From a checkpoint of a small mixture-of-experts model trained on Wikipedia.
Experts: 64 experts in each of 10 layers, 96 SwiGLU neurons an expert, 4 picks a token, a softmax router.
Below are experts of layer 8 (counted from 0) of a mixture-of-experts language model. Rows are named router (the router's row for the expert) and show model dimensions 0-191. Each number is 128 + 24 x the weight over its row's rms, rounded and kept within 0 to 255. Numbers have three digits each.
Before each expert's rows: "comes after" lists some tokens at least twice as common just before its tokens as in all text; "gets" lists some tokens that make up at least twice as much of what it gets as of all text. This comes from a sample of Wikipedia text that the model never trained on. Tokens count by the router's weight.

# expert 36
comes after: "1", "2", "0", "9", "3", " World"
gets: "0", "9", "8", "6", "7", "4"
router:129119138146143088114138117150153086075163117130158137111172114109135125112094119109132142116167119150129121154137148142122147148109079120156145172103128129147122127153142154120147188118101123152124120141094174120153113123107165170160112144141144125107100110134125135149105152133132114136110123143158191133136114157132114119132178131125131135169150130116128148110123164154123175144133127118170104145111114103141092150107159148159097099090097122162133126081095139115145127165124133156142170116156100132112105110151095095199136120158056124138118162144116149085143101134145156093

# expert 35
comes after: "\n", "==", " |", "===", " ==", ")"
gets: "\n", " (", " \"", "(", "===", "'"
router:189116171134136132168097140126134116141123130135098167122121157154134142099134120081133134141131135118125098157125192107123142130172123115115091119117156147120133139126147103128104157128106147148163149108158119110144117133120132145103104143135139147139106133141170123134155064105106114116114079133135076121134162138103111111142110094107127143146093169094099117171129135114093167180141111129137172130120106111138115173159123153160173124138114155117160110112111171143066107160160138152102102127175116086109086145134113102085117128121144154131146156112160130111136132125183123106

# expert 39
comes after: ".", ",", " The", " where", "The", " when"
gets: " He", " he", "'", " It", " it", " She"
router:149092161162153066141155132120127155169154173112104133156146157119119092095124116115125068092104126104115072110107123147148121099172083137067119093168143156108129156150092119120139113094123099129085105141147129190134119145096124119169124112105139125115095085146120108135132129144123119106113080099108140085108137141090115118100130165155154104108112156123120135142122140108132121107130163123143128118088111119114129157085136117107123107110115103096127128133072144099124105148119118130114169163160113147109119132103096158120141112164126147149092118157120107096148128141121142152

# expert 6
comes after: "1", "9", "0", " ", "2", "8"
gets: "9", "1", "8", "0", "7", "6"
router:143097120124111141146139129124143093112119122112138122149115122149115126143083120105123107148146129163138126107129087108129145168097092115114142120086110122154116152139087136155098148171150068111110148140065112122087156140173125147162135133145119145095141137125082106166138147139120152127112112112103108126127102157129153129124136124119123114129122122115081158070099177142186166120136109114145119118125110169118131112097173119156121143124145092115122141102095118132139136161128135135129145128139106135126187139172113113167116229145120126157117127106113106075119124166135177133

# expert 24
comes after: "\n", "6", ")", "0", "3", "4"
gets: " |", "|", " August", " March", " October", " November"
router:106129130075128121113136104125105122127183138109168133160121117151125131130096169143107142137128126119119109101138169128160140093175148056140127083112098155160183159140174095138115128110125136104115133135132162117196140126113113095149138160133176127081133131134130119148108143133145096136146116131108112099095135119130122144137109190151154113126142150130131129128137107151118144174082136157077118132140162151120121149132071130142109147123153131154090141151091137113100086104114145133131111141139118111156120134126176135113119161121121128185117110165140147103094100101177144121

# expert 16
comes after: " in", ",", " |", "|", " In", "In"
gets: " ", " (", "–", "(", " [", "—"
router:164129125083068128141080138163148112168105091141090136120131108090138161124106136112125149130097096135090100116134159180191110140137163126163106116133158099144121146111148110196089128094111124102123129135121127174144079119119113136124111084143141107101113116131124105168106130113081141138162101126100108143129069144137133141134151145130134152126136134123125096150095095115115176122150099121104125133129129113131136120127122194143157115131147086135153140093089123134104132112157154111140116115121105086109092140144119129081128151113136105123133156139099128120105113085129109174

# expert 54
comes after: "\n", "-", " was", " is", " were", " been"
gets: "==", "\n", "-", "===", " known", " built"
router:146158108130072116163138138124152105138148110112121143119094119130126123134184127124150139115112112147127114115116175142150148105131149143140121084115100118139163163105172131146155142122124125114135147162141098127163151144153090115100155113152112129085082079150123119137138146116134106089090108164136086135132099125150143138084091100115092153133124097107098130116187150111096172104125155160126157121137120101129113137129123162121127108150144144108132179110088080136137106130152142152172105095111154113178109120083149133083129112122085124124138096119143119108183096095111157141

# expert 61
comes after: "-", ":", " of", " (", " \"", " in"
gets: " K", " M", " Ch", " T", " V", " Z"
router:159097162127180150167154124177106145085089101138152096151128125120145115120098163086110128121053144127116176120138077150131118125141095132150111149153108153124097149119139111122137071137120147123186125102113144101135133131130144091144099193148107149115110118131127115098144114144107147131146093155091099120115110098128122122141122103110131142155074147167094145094101109145102093126112129141090148113111142130123127104134157133123153115084137141159117099119109138126114161120106138149129169132118135167078141089112120140117135096165150124103132150171129148145163170147148119139

# expert 17
comes after: ".", " =", ")", ").", "%", " JPL"
gets: "\n", " |", "==", " ==", ")", "==="
router:167120134155121144086142164107164119149134187103082163154097157152135143112172131141125164147146119086138117148124145123144118134156099100105146146102085104134159138125129174137119121127163116154145113101122136130119088164125126118102164116127132132146150142134120117126118115119120128150090102137091121140113090216162057143108157129106178140126135124152114138106130131128092161097119136134094132116133119097080133112140105143162106144105116142147128113161115150143119110114128151154129134098126065124166066162122156134119138105119117117102086128146142119095130134153114182128

# expert 41
comes after: " ", " (", "–", "/", " $", " +"
gets: "1", "2", "3", "4", "5", " would"
router:165135183141087095149161095132140116083118144156115113131150166091131162135096113160077140149135106097094130109129134107105127146107168115143154080155144139175173147110114098159152115127150126122126083169119107129126114131147132135136136082141083136132138092116105151128118163163203116118103128118098135120102123128126173152095120137148132103124129164104129121111114136135126137113149145141106129155117121087129129151150118135113127111134185067101121112093187112137105134128124145127157140131116142142131104117162129170142132181114132143115134123159126106145061140092147101144

# expert 25
comes after: " was", " he", " to", " and", " He", " it"
gets: " was", " had", " is", "ed", " were", " has"
router:152121103087123119144138151103130163150139107119133078140155124128132105149147143127095082114151125135136151101127126117134122162125123121173161103173120124123169133133170117139135099117168106172150119130147112119136149098143148132110159149053115130139115132105136120140107084082123087092134111105138122120124146140111086119125084091099156084127128125127091126132162140135122100138134182127121133139158163073109127125137076097157147127101141110156105157112143135122140096119078129118126113099123109105141127153113149123113142205084077105114178113147165122123117122120083108130

# expert 57
comes after: "\n", ")", "3", "4", "6", "5"
gets: " |", ",", ";", "|", "-", ":"
router:131126146097137123132139174113116137164136126105071146085067095073158102107136120155118091100105136137141130134154143144114139125169143134064171106151157137142154115118125136085108132161134157113124123100147139110123116088138143160109147119080136120135132113108155148100136114122137113126123121098095159125145176139169110151127112133123137137130161087140115124116103146147128147102121144082169118087104153134115128139150098138154127148206128080152111203141128118132138093174163101125125136098137132143173129131146144149154108115101152153122126109126111087105153125122116123096

# expert 1
comes after: " the", " a", " in", "'", "–", "s"
gets: " a", " the", " first", " Cup", " round", " second"
router:130087140144143106155137115139116129104137149088122092110161161105096145082140114107089123091148099152138130127099142145162171137135119124121124113102122127104146107153160153103142139122054163158116111131140125080172127143104139189132099175128146100092112147160172104143098096132144138119134176126142138106138147122098108088141126112119162133116135131117128152142138155167143114163160094134125119155122147074131081175127127139160108112117063124135115118139117139138115160147166128095113114114150099142110112094150082089134151114129155150110127120093158147125129133104138138081

# expert 44
comes after: ".", " |", "0", "9", " ", "3"
gets: ".", "3", " ", "5", "4", "2"
router:070098136138135118185177155112141114120134143119129131158124107169141149117125118126095166167157119132113160118114064137103118123119130123119157079138129130136120101113132152112152121149106106119080150131163036103120095097153128155168123128091089136104131076129129123126144133129161163101145131109136121115145160127140123134105093120120140154112138153138137163111104148155142128086135093135150124112133142144133113163123165110126177128154123126147078183122113140118161086177147144113122141122109161132173138111143134168138110170131132132129116148122137168136103171127104103156

# expert 55
comes after: "\n", "==", " ==", "===", " ===", ")"
gets: "\n", " (", " \"", "°", "==", "==="
router:133149141108118140129104136130133104115182121122096147120133127164163135091111115144143128116151108129139091116124142089120159129118146111124104148110142161115137158097180115121133146116172160102143121162161066090116111138148124109149107143158112113113153089134163101120165104118129130083131144137138078152155062179075103171096139102110109106111124128136090121143092127116126146135141163148140166122096084130161096144165129168160155126150139150170156158127097132092147134148142090160123102154125135124135092151161171139136134147147121117136130126131112129105166165154134087137

# expert 60
comes after: " \"", " (", "-", ":", " and", " of"
gets: " C", " G", " L", " D", " R", " H"
router:087153135154130114106098082114097134122091074163106136134110148103092136158094186099147164125137118134173174110156117155132116138112129115123140116155146157153135142110151101111127127097158137067127115132132152148120139130127118112140096170156109139098169170141122092163129106123092152163125132159078136127120129089174118130106126128162119133117086154149164110092138138122094102129105143178100173097130105137109145140164110143091092137108133167132116145135118122110116151127107166153137157136150127144100143073096152128116085141166116111170135104151124141134114130131146102131

# expert 50
comes after: "0", "2", "1", "9", "8", "5"
gets: "0", ",", "2", "%", "6", "4"
router:132138151141150138119160180113148172143170125126099176142126133128132118073111131100137116105154124101103079131121124140124132128098149110077151152150141101133113104172116153128148151108126106092114103132150134106135121131117146140141118133090133118141121049114152133131139129119154126162137102113109128125108110135121104162121153175127138108157193140148136127139127112103078148155098104100149192131101163127152108147136116128132120090111172116140120153099079111133128114146108127153096165134115078138149100115184122163124181145135130136132095136178144158113113091136101095140

# expert 5
comes after: "2", " ", "0", "1", "9", "5"
gets: "0", "2", "5", "1", "4", "9"
router:176095149121152146107113080132127111138113142124141099148135103143137156123105113159093128168130107117116134086153119114090162153132115110123160168135141106131112123135133127103165144135136118129080140125155095126114125136098119173131166145122130161118139124148070124124151128131148124136051125141154141108138177102120108141127169132127132107144162132124174132111083101152128156099142111113121113125112129142116068096100174134118146148126147123164087189129137144140098163147151159123141113142118100114139095145209124120161126146172132158176174094140104111122129140133129108106

# expert 30
comes after: " ", " (", "–", "1", "9", "N"
gets: "1", "9", "2", "8", "3", "/"
router:130111145111130136178130126147121095119089150160115110129126157129123139128095091154093166163110118094139163097132079121104105151098133149119130105119113171194135128097108115185135116138118095100134095128123080145149120115171136130124109080140135118163131077135082101139115161123126129122090122119103164162094107153166149104129111145150103145133103149130119121090093140163124168094101107094145106177133137115153122149121155159110080120120155096106104156093158123112107120129110150130136118145145144132123124136183144160116119188115141152100139112126139120151088146146143134143

# expert 14
comes after: "\n", " Award", ")", " Year", " Best", " Title"
gets: "-", "|", " |", ":", "==", "==="
router:136143111068129087145174118192108116084111103132133143142080159116128139135127099123127153137091134112134094159148174160089164141130139126123145084130146106139118110138131112108146152159162138111136158118114126108149125147115109136097160085130165132121165104118107099104125138140178131129173129122102187112129131148152122171155123184157129146149144135117139136115132131097089142130132144109128097147125095099109133144138112138127119130112113056138137168100071167117147127143139142122161157108128142101174087145102165142127132115133082135140153097135155169162128126101108131125

# expert 42
comes after: " (", " \"", "-", ":", "===", "=="
gets: " D", " S", " N", " L", "S", " R"
router:091134130115152134114125107124087142115108076131152106156116142134116139135077151098144158143153140139133177128180120136140098143156093101129112110148158144155135147115155097091114105107161160104120122113094145140134124124124096133098090174126127144083162175137139079148161090127124097162133114168102114135119129107134144098133120101106100146111074162155151122112125171161138097093141125142123153076084118121126132104164128147120127122120136171136133123105155142103105147133124155156146136149162085154093122080104125120132110134131139133150143115189123166139108166165163106139

# expert 37
comes after: " ", " (", "–", " Kingdom", " \"", "/"
gets: "2", "th", "h", "H", "ch", "n"
router:097156161128154144147164128119144132115132165128161144127111160129114134143157140132146156146117107126109128075140129133115090126117144149109128071138137128106117134134136113091177180086199172086096142144101142112124128154106147152134101150124118155127180122116148112153144138150148077169128099122134112112089149120069092138097098084113108113178135130091113154092123117146147160079140138113119132129074129141156140081106134149082111091142138116122082116154144121135114138105144111119158120139175099110104139134117132147149112102128165134110135125132136154160100159116146125124

# expert 38
comes after: ",", " that", ".", " where", " but", " when"
gets: " he", " it", " who", " that", " they", " and"
router:150103134143129138120187133130170115127127116143116115149146142065139124097124152127142042139134097124153128118104135112119105116143113102082169108173130171100161139102092151116133113102138114169107136129142131131145088114107103190128157097109134120129134127138119117100110172119113141169088080089102156116133146163107112134141145113110100096116147140204171134125098111087147100125151136121147111115136138088137109137127117150149118096146155113144134132133130166092162088107164131144143123123137118107095131145146102109150138144130108086153142128102114112111147131102124174166

# expert 23
comes after: " a", " the", "-", " his", " was", ")"
gets: "\n", " first", " a", " high", " second", " his"
router:130130096138157094153157098145104130120116142101081142141144136138069106117146138093105169106128110090154119126136154127155162120127118129155142095130149141099137129173163129136117146155116166172173109138120128077129175133100115116112080119148135106127126125140155111127119066112105121140143134089150163084113139139114119089124091159117144135132128113067128165182163164153111159153197139125134113145178145077145102159148108150117136136124145130102119124171144142158092140119121120102099105139154126137133104114161110080121140131153138134085137132113148113128130114104102131116